{"experts_per_token": 2, "d_expert": 64, "normalize_top_k": true, "balance_loss": 0.0115, "groups_per_token": 2, "beta2": 0.99}
Below are experts of layer 2 (counted from 0) of a mixture-of-experts language model. Rows are named router (the router's row for the expert), gate (a neuron's input weights, with its number), up (a neuron's input weights, with its number), down (a neuron's output weights, with its number) and show model dimensions 0-191. Each number is 128 + 32 x the weight over its row's rms, rounded and kept within 0 to 255. Numbers have three digits each.
After each expert's rows: "gets" lists some tokens that make up at least twice as much of what it gets as of all text; "raises" lists some tokens whose logits its average output raises strongly, later layers aside. This comes from a sample of Wikipedia text that the model never trained on. Tokens count by the router's weight.

# expert 18
router:121103105093157128124153084161184107147123166092149148179142074202144154142123160139128112108141062164080145123158140153103054140126134140152100162135102178116128127136115134117108140134195118108107096132169114142152123090064145087120170121092193115103110158174096141203127107135094116130132123197153113188167131105164108087182182055163173146110079109149084115085138169123208146089114111153119152111075119121077134125102068088133080167169140125122142113088143107140095130110122058109176149109144121161108119116125077045131121145124114076098129130170176197128179114133133142169
gate5:108119125133165183100095124124154126161102139089148122077122125117167132106125121126181167109164104126067168094112113113158147111090195136124125106138121077060121134091140108096142069152124108141193127095071167107134073172149088107145156113160113096207090163080118105129139151093100190159116161133111126122102111134097114078133141147120062067171179164115208126123138118168083131096097146158120147140156119178147153059131147138106087140152199218138081130105232107119108119184083149134095086124102065162136175173094108130139168120131162142159112122169128110127142126152132136128
up5:132122117085179131100097114106114152160111173122161143122101107067174091202183125103127160105156153113116127132102091090146168139106142139118189096154143132127116133051154121136177105180097122161120115153104127142137110132142112178151093130157123145107136118122131054136190173113131152090117164126137140108047178172074220124137132136101091090206179080110229068067107119106060102143119144123117084122138124200117138068146125213115111099165158181159097109141142141118125114163094148140101130132150120120109125161079127106135168114102104114119127175083115093122132146157094126078
down5:146142132186110146168167068106113097110109121096114190132146193096111165126084115162114117103085164150197126180084085142133127077120202141156091128159117133092146076185134159116200084106094160158139079120053128108119121191130139152129116128117128126125180158206092141192154172112105111105103154112095101111125124102081150109054136137179097117169110136078148131189129085117113158117125115098139123118135090130162152129081097176163139145166044136098085154135151131180130100116110117145134161153089128129179091163125106128117100129162126104102095125097210103130136145100108113209
gets: "2", "1", "0", "3", "5", "4"
raises: ",", " and", ")", ".", "th", ";"

# expert 27
router:039149073136135118160098110130118114063156146120129113081107187119107079119101111095184161152128128177163161139140119194102109165166084106145190134181133110119169101117146147148148118109109173048109085145118091132169120118159161113078142134115126147168078134107143173099109168102121110122101167179187127122190132149175100089154151138143100107191138080158094146094137121148120095140076121171160097125090184120096122129162073100150129111174119112094080098148135076180155098086127140073144148091133130063064115102121142082169151108199141132109152114122133136172098176162148187144
gate5:173175167178092126128121173174126099095101127107118145099119145133117107115127078099155096172126067169107160102146115137131125134066056103139120112126158147181148051143080088102095157147158091194103193164206089110140151096086120174131183162118143124125105134144171090146147145084085156169106168145127123116158088080130126135124116121197175121096203109136055105093131132172138140102156157177155098132113125126184150108103138094098133099147165143152074134099120120196106091107134163158099099081184200133066147122163114079125125102143127123122101135096155174166127164136099102096
up5:107093091159218075136059102100098070116153087107147158177103149116115169166130152125178144112170105108081102165126169159126078137072129177141170176110113130120108134034132139119083135105130158082124154124149148135140132093129111077104098178125147108163109144141125103169166175101119099101089145071117165191142128063123112161139081159162113177132131123137152121141095173121091134106137196139107071065138147209158143108165118097119129127127129141170121124098094171142044137139103132152097132152125158099196160158152134092122124142147135101131116127107124126107119136015113109076
down5:135176147165099116133120198138125149146122075066094156186150111090118122188126090086129129132132181138182096045119098115107143119083089068112150075159133141146115125144094125162185126134086144135150122086130149083105096143159106126113168136129160148072150101134134147072167145145113155145134186116156151112129159111126131121168131219093125107085145113165129115106111140169136130137083105105112148163117131171081148107150094085056120144171102140098154126048126147210101133124183120158126044192171152123093127135162126152119135151120069147068073143128095152177132166163063106105
gets: " ", "–", " one", " time", " (", " round"
raises: "\n\n", "\n", ";", " of", ","

# expert 0
router:162144170133143150174094104092124147146103200160107061141101128158116144110120110085107138171137131148156107138152165128133073158087120105164080123139098109122131188060114097093144136148132125139147148115096162172124090100089142106114145177069090188119117126112143185073164122101144109102188085144102136130144092140138211108098132166094066133196095152137087107142158157082142167176186131131082120100167129077197114138126139122147080104114094104142120138156122177165135131158162174035079145165118112170103071132151140113097113173121138160166153112113106159082175148080172091080
gate0:139176059143119080115075215062155155132114110135082166127117151162135130120102111167100106142126099030128117128112084133149126107117110158157126083151147181085116147147077141181127189105117150127126150201152146116100110117082158164110101117094143124145157109057207138128162077123114108147141100112141105122144147151113123101139069098165065121134095189064150096186179165098140113106174097151120195096131138099192150147131137133126123114149140120166172091167098189146094073135144146102093084137119126123111133097190093096154133163137121087154168143193088102153123121095145162133
up0:125174108217143141099098096117187091125081100112123160135032127129103111112111121141175152115086094168110156087094046126187141056168138176128150145130180174148094088105093126111141114109137165138137152122166099130109085097135159108091095143124125111220084177140161116181159105158086140078168126074105098140118150095130162139184081161173095152109107166100148060090069102144173133125092112112117099111095061160140084094149158119146171160169178112156091148146191128119101141150144066143092139124169151107151135120150156109137131136125123123114116128171152122135115152074128090150
down0:131065165113115096082126088131063120127148127060068112202091174143156096120117148136146095111114127124111140167138161101135172093084155123060098191156163150094112173138139096135124194101102130173081127155084121095092104053158153128085181109124164165149130104134127135084154205139164135097119082141142175131130152060112056169108084171162150120105128147114125155089162154142097119112188110119096145144174127170167193103178141154140115147087083165112160150138116138154104124095120153111101097152082078136126089146117107120125190187132138150150087146149123105117148049124134154177
gets: "ing", "et", "it", "p", "ut", "t"
raises: "ing", "ers", "er", "ed", ",", " and"

# expert 5
router:138120174098091117056128080138100152125093100126122140146159125159146090120121144185115148095147122121119154127156127132152160095127097149128170162146174136127158097182148129170168095137145157107120211082065127116068114116173173127127183068106171121119130160119120135076082145145123193145088117170146116187108099151213105142124146159097123091147136077175121073141136121105141096137129142099128035133122161132117154169171067089080109094081161147069134107134150126115182073084103107060148134164143166118149104152111109133129159123113167137123172132152087187201157149140110064078
gate5:184078097156137104156126160083162149137150123144117162131126126145143176125116109117154153101082136177088177058139149106161114162095118115099158111132116101150080132142150142085160127099147132117076106117149120129119117085079135112134074136126119144146121152138183101140198132111076049198160100159131088082145092134097218180129115082141144086157137138133158137147117166105125097161140126136071150057130123125137152069173128121126075106097149124118120090129037121113134126116226135137043138095110194189138133096159123099160148160195151060139135083149126115130119166089156122159
up5:142115147190068135111075145113080148126120092095155155151121124088063187153096125134083155154155143159136044126061118083178117169177115147051123156120119132095115117074139099163124125163141133192094076162121144118100142131139100130119100129147084078156106131134138099118113192108125131168136137134124156062134104105117141163119134092148118149063130118076184149125134118140145074161131173116179139145113108074154167188142126117124124125113132117147100151081099071142113124156095169158153154209140110131065207098129115116137151151086085205184159148171107081133080149103088166134
down5:125198152112138138193152133156170182110106098134146147079195102163112101099106135109048128148050109126159077186078108163082058095130167134109156115125109185129116130123126103105104137121103166112072134126168214118133107123183090212110102139133145094148187139123141141123050092073109145126087083136118140170080157092119140162124136126190182183139108146175099110112098096164156156170140111129080141130134167138184112146148126195131093132110061136081124144111096123099125132177092140115143101091121165103108132139117177113131102184081143129111109139134082117179132127114149129112
gets: " ", " —", " $", " there", " home", " C"
raises: "1", "6", "4", "18", "17", "2"

# expert 4
router:064140135128069073162114114147125105125077147064121127122155157137117070106091115142139099151073113093117094029183173197122148094116128151199155202142129153192148119090121169111144106160181108082149171138101117166094126073139136155115146126100151114132172121172146060140105120066171097116128157122162153173121097120111118123122165100156091104107137157116137089163155151154133111080195140137097143170114178088101133154074132088146136147108173130163108134113122094130106115140088111093117107103064093132124153163081134118148105107085121105102114125144200118182137100113070214104
gate0:107160086133164145126148119147125128097132173100113164193098117126134150171139164111158160082129090095104170112125165068168197109133134148148129105080074166116152119105124091126131177151099137113129071127127129145093063149089151113131108142126128120147132144102129094171185185131115119142130156139139123134113148140072121115134070074095214119146149057100136083139104183072059117173160138084165133111070109201148172097175091119112133114150131131184114081110181125201090111169194148140117138105130109146120203131115138066088126200133155131122159131103154167113147098158143108061
up0:109109148203135118121103159145148121147075138122130159129129110040148140122067154123135131136153162113129146129112106098139181169158089158128139143065101094147103110146122100110091126128144058130126088164149122196116077146138128152133102138167107115166115137119069116164115131152099141156117123124133168080186114013131143117148119152152158135109223137112178113124130173211100091151081145111074148078150107192132127116182090124114123082140134162174139161141144192136129123095119230115126113081083087117196165094067113091140174116185123118147115122119108103104139120106171126121
down0:136116158123147103133071093127112153154112148128053142148168161105150119126105093123102048127125150124140140106126163151110043105157172158139142117074085201141098134122084129178148120145129162151101129141110178124098120133150122169128086114147111172106147158160101128126072125134054177120133147120171154157107134105093131049112118233129141089100116124158097165091089147122125120108102143121111122119094146130123132175161104070159086177141153167179143099039102144081106158152197151131181118195190125110144141180114145152093070124084078129149079151142172155074156098122105134108
gets: "0", "1", "2", "3", "4", "5"
raises: ".", ",", " |"

# expert 15
router:125126099121132111146117072137117158165119139127086092122172118091112149162161043113140155134148138124079070191098109185164142162168181186115140095100115171096113042123141126114121102128117087101123185166171120050126138183142156136165145138128107138155115130123113145084118141068124043110096130118124127159114067074104124211131130148120112166116127116156115102195163145123132135159099153184130135082135099150120071111174131109074112148182136107127128107125109057126118125174142186101093110093153155124175180072120149118075147142075128160182137073181095123143153127160088115159
gate2:147111139139101140115195101157085140123149127176145117113105134190140181106119126109089136146104176129142087150113143147147042072133129114094178134144113144084152156145147133106146193117144137151140112133115162191178113125112075094183144163190102128128119130132161193150108166130105121098090156127147172137103144113118168132129124136162108173145109180177124117143120150088065066079120166058116224091125126125107078132117195124149092209148091121121118128119114143093132110097091109112133201054140129131086139139123186110122112154079186071107148166142186100075162127169106106100
up2:130160118102172163127116122143095157151129187189147102142115078150117152149130091168159058148132102120092179118106134145180115091138124145126130152073157156085088103152137134149102095102119093115114115173152160145113139113118095110160176159174080184133153141072140158186096123164129120150093143081183155105076135141181182108152114140106093185115163152178104119102107118116062109161148111043049143170138116085180143146111121126111152120166136151170154157118098134108141126106081127149101135088151140129049176143137089116100110122150120048074154189054154124137124175124088079068
down2:117184100147149137112085136063171124118115158157110143134136155122121099145105117116196099109120095076141153170132103111082150132075172130183148110123113127095150123088134096158086088073157162122139134168119152137125161225143089159149200112117175164106119136195162123079096163129142141166125113154076120071190134151135039144113102112164101155122117085075102115135147110094150128034151120110136123107132124163138143144159111113137146145114155079102132128111182105163201212153127145144067073136132085124127130056104119183078160091150073136136124098095140138143155147152181122119
gets: ".", " with", " as", " by", ",", " is"
raises: " The", " This", " It"

# expert 30
router:113122214130119135099160099133103093079180141222076142159105194103102052098136147160157180093133099107127134130153133066109113071080141154144138154129129126109163179108115174143162116171109140093137157114151123157114102140147119106128161078131109077092114097150158077187089123129124129123137091105109101122081138111081208142098134186118106071063102111123176101110162145179088198072133205136144126127159127138146135093150160127102155125101162078138102152063079117115121180147124136136096112177121168133094130144147087123117130166160113166129159068126116136162154099082094161165
gate2:129192128168123110062086070094124111171144093119136101147093172062132103097104119099121157129131081143137153098128225141120103103099181155132146163140142119118070081136052138140142093112179140190190147154170141135166093128184120104144139143099093164106162162119145143179110155109064125081091152105111140171118128135139102108101118127168151132096107093086119181142063175144090138087143074134171119103062137082119165147127171103113082106163162126077111164149112104214122140134143124146088075146179113096097149099137115088173119158114123164171163143072123129194154124119141133140
up2:129105125089156144098082172150151129141140159112119163154184096164137170109131182144126022161144146102091052124094055083165160140140145162121104120093072139085130101111190174135143108125153127139115060133190129134049161115104140140133166139164133123115156176075170113145106168170145154147130131131122156107119124137109134114168141122186120109114140145118105166064154089135121145121064132120137137151209099147182122124128112071144148087204192092117164131141139100096022112111084113105147163108152081141116158126164100107141123151135123124165163141164143074099093145180135108101
down2:151155116074108078126099139136123097107152172137197118171140162110166127160205150101198136148120085120147102180169145114174125077117124138108152158112120172149140106127113139125115155137094177167135169116098093099186178017125098116219129098117088089148076118155131100120097107155134116122171125158110120119158153166119180140125075131107069093154141172125101151133056119131140102141145081100148118164120071069144086123159139057150132117115144136119073086157153076189099137115107108151054061172116143058133158150106129151126136139091161141157118090130108118114131172132123134163
gets: "ar", "at", "or", "al", "an", "ic"
raises: "ie", "u", "id", "c", "ic"

# expert 7
router:119117144171113150148130063213161136108162184154107105070155175138106141118081127143133177177103109106177144119100107146087110156163133101110126132107076148152160044145126110132153152092167118118141094109170116072075119076135101119066109113092115189123179056138117160087195172146093130140095155161179124142129059173144124143083165129157161135172146142147134169081095122149130083138106107169172098172143128104122135161177186086109111097147129142021131169124149170118144102078108120088150110102095155139109166096107110168128118131109142123090146162156165098168109122187125138106
gate5:069126083159149099098121104141115097145085119087157165109097092147162135085172115121122106142135127084119098147124110142206083159109144134136124152140155197210124126119171161100176156118153155114085155155140150138122097119111142162096175089214193106105136168070144130133183142099129117105156166063131182132132180144094104218148121088141104174154090098139117080111113123126099122099130136061103099102177066187144117138070153115155131093105117149102123072097150173097091175137185142101131111153158140070159122072158147142128180126108140178137099088128136109120065121152174117137
up5:113052118197111115098120104079139112161117161096125156119080112078179117184150111165144149069163141173139119141108107146144170191083118167136136134104103140114122125090111161095124177128178137029110163088182104204183136126217119094162119135107168106127109156146166132161178157094136122205137121130128118116187097139090125149160117080141143108088143130111185101104110117100100150147137167145110172116159128175132119105060112113134118113092136121142098115177153106156088136146118152154135079114131115106181169136097115093143058136170113112214098118110097117094124100155199098159
down5:144093102134162162099131147151144112136159187148116108163096163104120193161095168142121154178099091166133085142117113126171148178116126179138180158136103108143084171135072110077130092140146132076187149082097082128118113087160160084129125129129067184092158111135118126149092093109156121136162127092166112106107100043148135091078156147170075171125114094104093132143109091154179145119176144171092108120143175156159072173096071167188100113112114148165088114118102121149121149024090152100159150162118152165124131153052123117139102171099170132101094119150064138149134133184152105139
gets: " (", "–", "201", "==", "200", "202"
raises: "9", "2", "1", "3", "4", "0"

# expert 31
router:105143157132114122126171061087106184069132151102106134125184162145071135146140153112098104115093151114186130118159079210114108146162117086129132111161073140172120094102170130113106066119194146133107071160099063122140122131130121154096135134133175120117043128209152115073130108176125129108152151099104102115157182128148135101137131133062164088182099097112070165078142111104148085213141089142104108157103137171155095143142109135120095147078111165140133176103157140106148149105152144167140208120147150099097061118134130172133216146123141110169122161155144169117133143147137096114
gate0:091155153132110148192143149120079102114188114120139124119137121104115122075124160140089073108109130055133074087137101131150061168130158152160122157099120169090170077162153120086100116165135069087182172121117161102161154118187174141139125140131187088187118093181131116160154138065111120147132080060114119083116132119133079128207081075131092140127152166146119178189071163102128135136066170121142113094101121158126139138158115120150151101116119087162158095089185109062156094099129147082121116156092143132174155098073062140182110138185115146148128098096102121111088129132121142139
up0:110124111175117144126113087120114050119116096079115158165092145096090105126142108168124044126122086166109097090142118163206182143114148149149131182142144094093133073066100103109156115122146115124130098119167145118131189112138144156180094174133120082137107123121142160159096117125150091094135105094148168114113136152131151192137144130136130169078192156132131130124195124190193175124115140145142060089135139151173135068146085098160124121118127120156094121074122099154130152187071116126098088165124138078137150166131121100126145077204230117089152092072056120138119114096115106148
down0:121199143177166198119153114129129128055086220106108123078170092102119223123128146108140151116114125100124062079126091090127129132146098129100114111159120143141120148144141126108146115103138091132135098101156112129116127086197168088083119166044188154143112125136068112116113190134103122090150169114138134109100177078174110117140136089111124099170146137104171090141154127069154105111131121165179158159071177156113075128187152168062188172156103062177142114088140103105137156109128139097166161121115138132118096125122117178138105119155112160120147095151123120079192144097116169137
gets: " \"", " out", " May", " up", " August", " September"
raises: " of", " from", "d", "er", " to", "-"

# expert 19
router:176137149081118148106165152129137121105103133148137109146239104123104130156123133134051102096132084115156116083068105068099122147137121168163161095095037111158123098099073155109108122129126156188177124074174127139122110143100172145158118108117152111119127068126117147135087150078104084128202156129101121152185183182167104101100062162102118111168106151184136083179165149140057151132102145157142163122130132171147131187172083130145120113115149170075172123134119122085109159089130122152099113150128165122112142130086101153109131141141110125090230151161071122092096126125129105113
gate2:086146107149145170154174070116145143123148187152207147142103172159126134099082169140136137142152109041134116146145131063098132178084177105009153130109136139071081172119110070117107147152123142076162121154203176130178115141070050149089110164099129099079166152110142127120183129136109131111099071112092107117172100125086177093162136157123109157075086185122106100128097123170131142095108141128167096122160158126093093134149186114093125106124118170095147131175161146122145070125139132118151160138154112139127120110135115114121079175085140151200112162122122105130134173109129145148
up2:124098138152169095112121118110179103098121153099127146153105114135120114134138107115114169112105112093164087180103104176151066089128115152189148132116136142133196142103146116030148106095068147112151149148118126214162087107149153147196110142113100126186097154087090097147149185148159163166126150101000091120097113083170119139122150170139104101144160165142132148148138166112083132177141127084093138087155095163117112104158125157119073180131127172139141187169129138111123151174160095150106102079122131085154072090115154123077131121150141144112114134161161096095198153098197094128
down2:153100133078152139165101124194212178093124074155135113146083124153122081143152177185108135126121112137145157156123123117130089119139100131142142143110154087066191135082160110102118163089122180097135099144160099136130107023133170111172110113199089130130126141130131113207145113122118169120098085101120103137135141113090132071146202185150083104116155181149087162050106144118141145176124194086148092144089097156079161090091113100084102170160112124134117134175117112192086118132146081166121103176122143102109098158128146116114164091140135161097102096112205148124112139098147112138
gets: " of", " in", " for", " to", " at", " on"
raises: " the", " their", " this", " his", " a", " these"

# expert 29
router:158102135138123143178172131138188114103104104162106109124086052118148051113133049147082119134080139137066106132106146107162153173144069149143119136192127115131071041151127101092119104120160130169130146145131180160205099136080122137113115119130115120117117189145142106115137165117152175105090144151131078100196118153163046151104203145116170135131203144062108175081137148129105087141134077126155130144136135149122142158134063172182175107154105138144148116100139090128145184120108182161114098106121112119120071110130124070167127118108137051123110107132140106130155120160148170127
gate2:121049125086153140081105095178131153050118112146161155113087079144121115134168160159108134193077129126152143180158110121135120141167123148112086142140118148090151135159182080162186165152181129150075132120094167118120168123136162115168108129149096116159131140093149139109174143199126133103090135147117077129074135084096141107122130146131130107171131092105140123139115144107119150106075122126104131132133156147170127145087089141177163108055216114131121111140143121085098105202159157164141094109127141081129120170119073178191182159171080071086111189120091135163117102178184152059
up2:094153156095135143107082150169126052119151154127166185151190170134118129107116167150118148104151088083133145137170129154094158093127167119087156172095154168146088131075161102129095106107149111122182122142163122081098109106098184108163133137081090107160081135093130133123091163091164113131081077108157186124058107112164155102219087080111136143140170162106131068217125185136104123109097156145103159116154099121154121141140089141133122115172163158149082134179121155144092102168085105116080117176145114129048163099147102148156144091108122150142131111112088099203128174104068115105
down2:086154132184096141136148155116135117126119097086096115144183149104186088156105126105101083113111123109076108106140126126112177114166047129126057082203137119156126132103131090133053182147120083135122102130146123206110125122098123137120096116151075142112134143084108189124098090089134168154125099101178162141120106102182120089108183145123161098110159091157100163116124133125112103124096124164153134127170126137162192188127066148147166093148103118154157109109160093155096131151119190153095130150151111109123038163134076133193200164135112114175093078226159147156118147140118110109
gets: "s", "ers", "ors", "es", "ions", " League"
raises: " were", " of", "'", " are", " in", ","

# expert 21
router:139140118168167131122167153181104157121170147109060128119114076043133176143142123156093083075102114143208130138160127119138132149136108046183076105146171165121155124160152108172137065123134127168140140132070142131113095121119166110128069086112120175113177086167076153139056163108157116164150138160128132133148095137087130151120119138163165061070150106127146160140121106132135103137180095102102146182132129135130120132131102148113101145121120134161119107144135105106186106088183150149133094107121107083127211145080132094236087175115053128126087132097118162137087151098084106148
gate2:128074126192103132099081138138107115151138065107130141104197142159079121173059100143177129123105114139140098152115149153161161109062137100190119139125132120123159108160125121088149125117118081043127176161129166126115118101220151060143056160129116126142130127111186078147131175117175121151122146123140128114079185086151161118137123071156155108168159164128143122126088067147147150175139173098138116135149084114117117112158138111178089142150142159125141148133110116111157111097154163123096056162150107079094192188143093108152167129172062080187170140108137105140089151135064107158
up2:158106168093134125087089108112128096132133137138139142162084106140148173147149101112120139126126124062090170104135119126108116182059134148115144148103189133134107145153145192167150185109180181103123119131179101148108080126113152108180157195136150093149079139108156159113170132193127096102061118052165137155128137155083085102177169107098118124101125101189107111107135149124152156133139149125120103111127063235096143100133136102142078050110106138122154121108143144200096158115125083088106177119126086104132101153147112118093176080085188194081166160152123147078094099165118126115
down2:114112156174177121087096166132123125133143076137140179063152107107129088118129128110160082117088161127156129120118173160108212168124108117141115148108107169202126140046109079053172148173173104187138109143159116071093149071123103139121114133199089094123151147113109112159173121146113165200154126094138088120117164055137184091144131103159152114098106115171113163066130101091133123177099132093093149105135139096114164077131153150143168147099120093143134139126200125132166130130128143080134139060063076163126116170167148151148105120178140154136094148100139143154113145042113128136
gets: "\"", ")", "th", "k", ",", "\n\n"
raises: " |", " (", ","

# expert 6
router:095158162101131131111115176113124102148061094147143188121139115088144181122090147139121100144135145193127142151090144151128149147125102172138150137099153139098131107186092090177128144163159097113157151144162133148116159174104102126170090169132091119161156119123150153146137094116118152159089143123131117142141118116098145106102152123187160134093045075076168112149110174155133113087130150057097118060135169173121054144059095132131155130191114094126110183076110156150175103144124162140132179101116054106158080208122104067156095178122105137085077150075085102184104130098151091181
gate2:090110123151134075096124154098146122150145114089124158161151148112112089125091102150166087104146106097121115130152179154083118121071216145125192124117034175111125092176154181123119063164162100130073110162172158154110143129115099117108122159099126128134127156114134141140122155185163116140137143135143185100105117120126120092168119142053111143112110151066109089221066123152148147141192105101182098089151109138177180107121148147097102169144150124171115125170185182121183063121105083137086096160120140110075145107116034137092138145116108154112150149104172134163161124115085152116
up2:088151136115136089135126149092134128173155104080127133149078127188112083123109112085175149114126132181120135084083142148078160158139116150098180183115143063169151110131100096156089121104159086179145091147109158107189137080120169078114142128125094173106108144088173150141144162083105177175178125132151134117172210148103116110138170144135106119116198108161099113122102123151191128144097154168164153187115070116067124062143155092109091118137120137090181118156129164072126189063075162112148112096152128080132143102116117131114186097103144141124187144130135188110172158067151108107
down2:103138143185094159110063184121095126132139119123176128125137154172125106087123133160130108123065128146153091106116150103034135177112124126155127126133071067152177057135102143106094123146118126204109108142107201136114146149087105111131121112190107133097098108166163183098152125140150148134150078115114109143146089120107127112094138163106153213140127071109151089151139104118148128101045168144204119116083117168111112115108086097152117135181093094062154135154170158178185184150191134110169111173160094114172153102110087145164138116094099108159152114135180098191112150144105117129
gets: "i", "a", "o", "ia", "ian", "ina"
raises: ",", " and", " (", "–", "'s", "-"

# expert 8
router:126134162095126132093121132095076133181130117082158100129132098145096109119110150190109106180052095143129105049085132122166148146199166115183167114101102105145146083165214140147136055107106112160115089143116152112108116141096121123095173141175196119069139099118187093100124111110108165124122116116125166155113134128089167141155054143088165144162174136146157123170161104129087120105196135098108196062065113136085086145191124086100164107161165127123167085133106157100129164141156116135127123121175106182150166150139143141158132103129117170115157090149087144098090141185158139080
gate5:158110102162110075203134186119147079195065131116099175109183129117063108112148119127090160145163133188152093106092119144137117100125146104151098128075132145149116113161089128141093108099123098113101150108118128095173137103175135101134121146140106188144150095189103126156124188120068091143102161142193114163146110148138088072148166104072140125080111070173147121119131127134181145117151142194044129190161147112132145136114106116129135143149111064143164130156138182078138094148154134135069145084168125061104181102084126133137081155144144132142145114093099062151104158181169096078
up5:115136112166144154107113168099164114160093127129139131142112100122078108122182145113139171190152158162081062116148147109049098042109140169156121136118132165155137137132113133176112227146142104051052095185134170113149098103144133118199088155095099144158113085167103124123162165162190187157115080125199156135119149102159109052118147094140173094104114150093089148118115115198105082125098135114157139152110118048138134087096141128129100147107134133185144159126176173123145136142128154093136130104126077098129137103111067081110110124138098167138122098136136113125107151150137078180
down5:139084104145062168115193164136166110189125113150121084174137088162137107160089175105199148068133113188124140147155154143111158101169097076123108095129053130166099101128086102169093109071087126084164159135146126146136070126141113106090093123084138106156166133166115122114091154143146135111143149149147116127120093185156190121115113132134196083119171143160084092138086132180105176100096125129103140148163137149098124146096064122099141133193111156142089060148156110185135040120153114184148113117117130091092189156146137128112119161082129086094159156119082167181121095141121164138
gets: "\n", " |\n", " was", ")\n", " is", " on"
raises: "-", "|", " ", "|---|---|\n", "|---|---|---|---|---|---|\n", "|---|---|---|\n"

# expert 17
router:104073112087131149119121119117116116126160103118146151170089118154178159165164140112049130165200164117124122139148115140140148185168154124145155153130117101145094180134081126140105137057143159087144170136124125161113157121129142087144157138150201124132099090141192060066149165181135100098148079114171113111147088124087085156131109160106143123095120109089133124101073101138098101140118045095124147115089141152166154135115163192098116142129149097106041140094088186070107091129086105168073083198123176137155163085113131115145120162138134163161068068099110137179108091103169134123
gate5:108070089119130115130053068139117103158095081151117135152111136122092092133149130110135151106133163105166115125134099186170128105116138118126156201142082139225173120175133188140150114081107112126081108146165166105169091124124117187134187123114155107110138172095066113157098127146178139111094147147143100082153182121106176103196140102140119134100200105113141137061089107154149103114091116121122136137097186123134123155191192128089154125102091191144072150131116096136157225115129133106085110122141090105107193090183084072174147183105146125149123152110115137109147121130112140114
up5:137162202114124089116163184140123095107162126143091081136095075110151159139123155153130076111121075131113104089173174144122086167116142161156205153119147160167175132092136103167117129108195134099095113100145137130108149146153160115167125155134159074172152187090113154156142175171083088129110101061147112115063170107122122106151119128170080125133107107096128165124143135148136158097127061081109115158192108152103055179164134137100167085129091101138138121128160084123085156083087151116106108127118125119128139185192087075123119140095181193138136151115104107106097174091133140030
down5:123106105124148107135120116119154131157161130103110142130099123131125109139121176139098107082132154094130117173156136126111113088125149064075125092103141131104088073150122122111086114115061123129136150191126167100185122073172173209096139145141145174127082113105083081142062172180137113124095125126124134090142166118151145175124084163158113100069138170138149114112111083156096146145157102158105161195137222131218157096119088074079170116133152189163084083122112136117099127182155092150102176101108142159115190084151112198184128167095120078116112127093109146107127102170163166097
gets: "u", "in", "y", "\n", "z", "t"
raises: "'s", "–", ",", " of"

# expert 28
router:165131100166099182122110043179074118157068146116097132150135136148136113131075150117087064135176133147117143106099120135189121114116128117118092117137141126144127112180156091205109142129133142147128098161106151130144119097091138149153181131137164146177155122104090102132153111077161158138117155154121140098141139191151136113112213144138102167069085143163123132095107120146160153098109155131163046147071131104105148159092084104137127099175060159115100152080116104146135177116074125157189229130111118109124183141108130094128077075121105117119144105105160140208108043085138101165
gate5:099193108128096117140096162083143129150126149083118131103102126183136114123157144097103121120143079096125127192101192105128180169055107123138145153112094168116137089142126096131181103133117145062096086127116131079126178130103119149126117126125134150097127102096223100189128151100146163138097174100135136066130170089137069113148114114079136158172108124125061119181166194166031161145150165140128130108169116078148155174089105124104186109129132130136121049112082102103092062158117154172137111157190113105123159120163119101193136180088115141150126131096180133114134106090110143148
up5:164169149096135142131127133082147060099138162191146066173071113110117109148150141124077119086156173121078132115088149107137177175138164093166123164128103154139112118115148153115127145180123105153168070147102137069121118068100197156161160148164105160114122145102124108160175102128125110145154139120130088128171161124112142154135128121158071063110128169177150158144068128152167089091085155080108130077105205076126138149183065087145130102104168189146120108104159118155130130142108181058147100055161149132082146094117141077160135107129190170118136106170109094092172101143163096137
down5:082078087129157142187124193106117162194082120140144154109072155117102187140121159154185091131127147118107120061134193125143167146097113165111094104168154151167121157133125160111133160118161152106140132113136127084122196137066103159186117135130169108102106110127156116070093078133137200104141102187083099192099136116091177118123102141157137115119133142135134096118128136114154134115108134135135112094139132126110144179168065209156095081130125151192149114080121114087136141112104161096083094099090080164119108140031143103094157084136161090178079152141162095117212137145106136117
gets: "200", "202", "199", "197", "°", "′"
raises: ".", "A", ":", ",", "2", " of"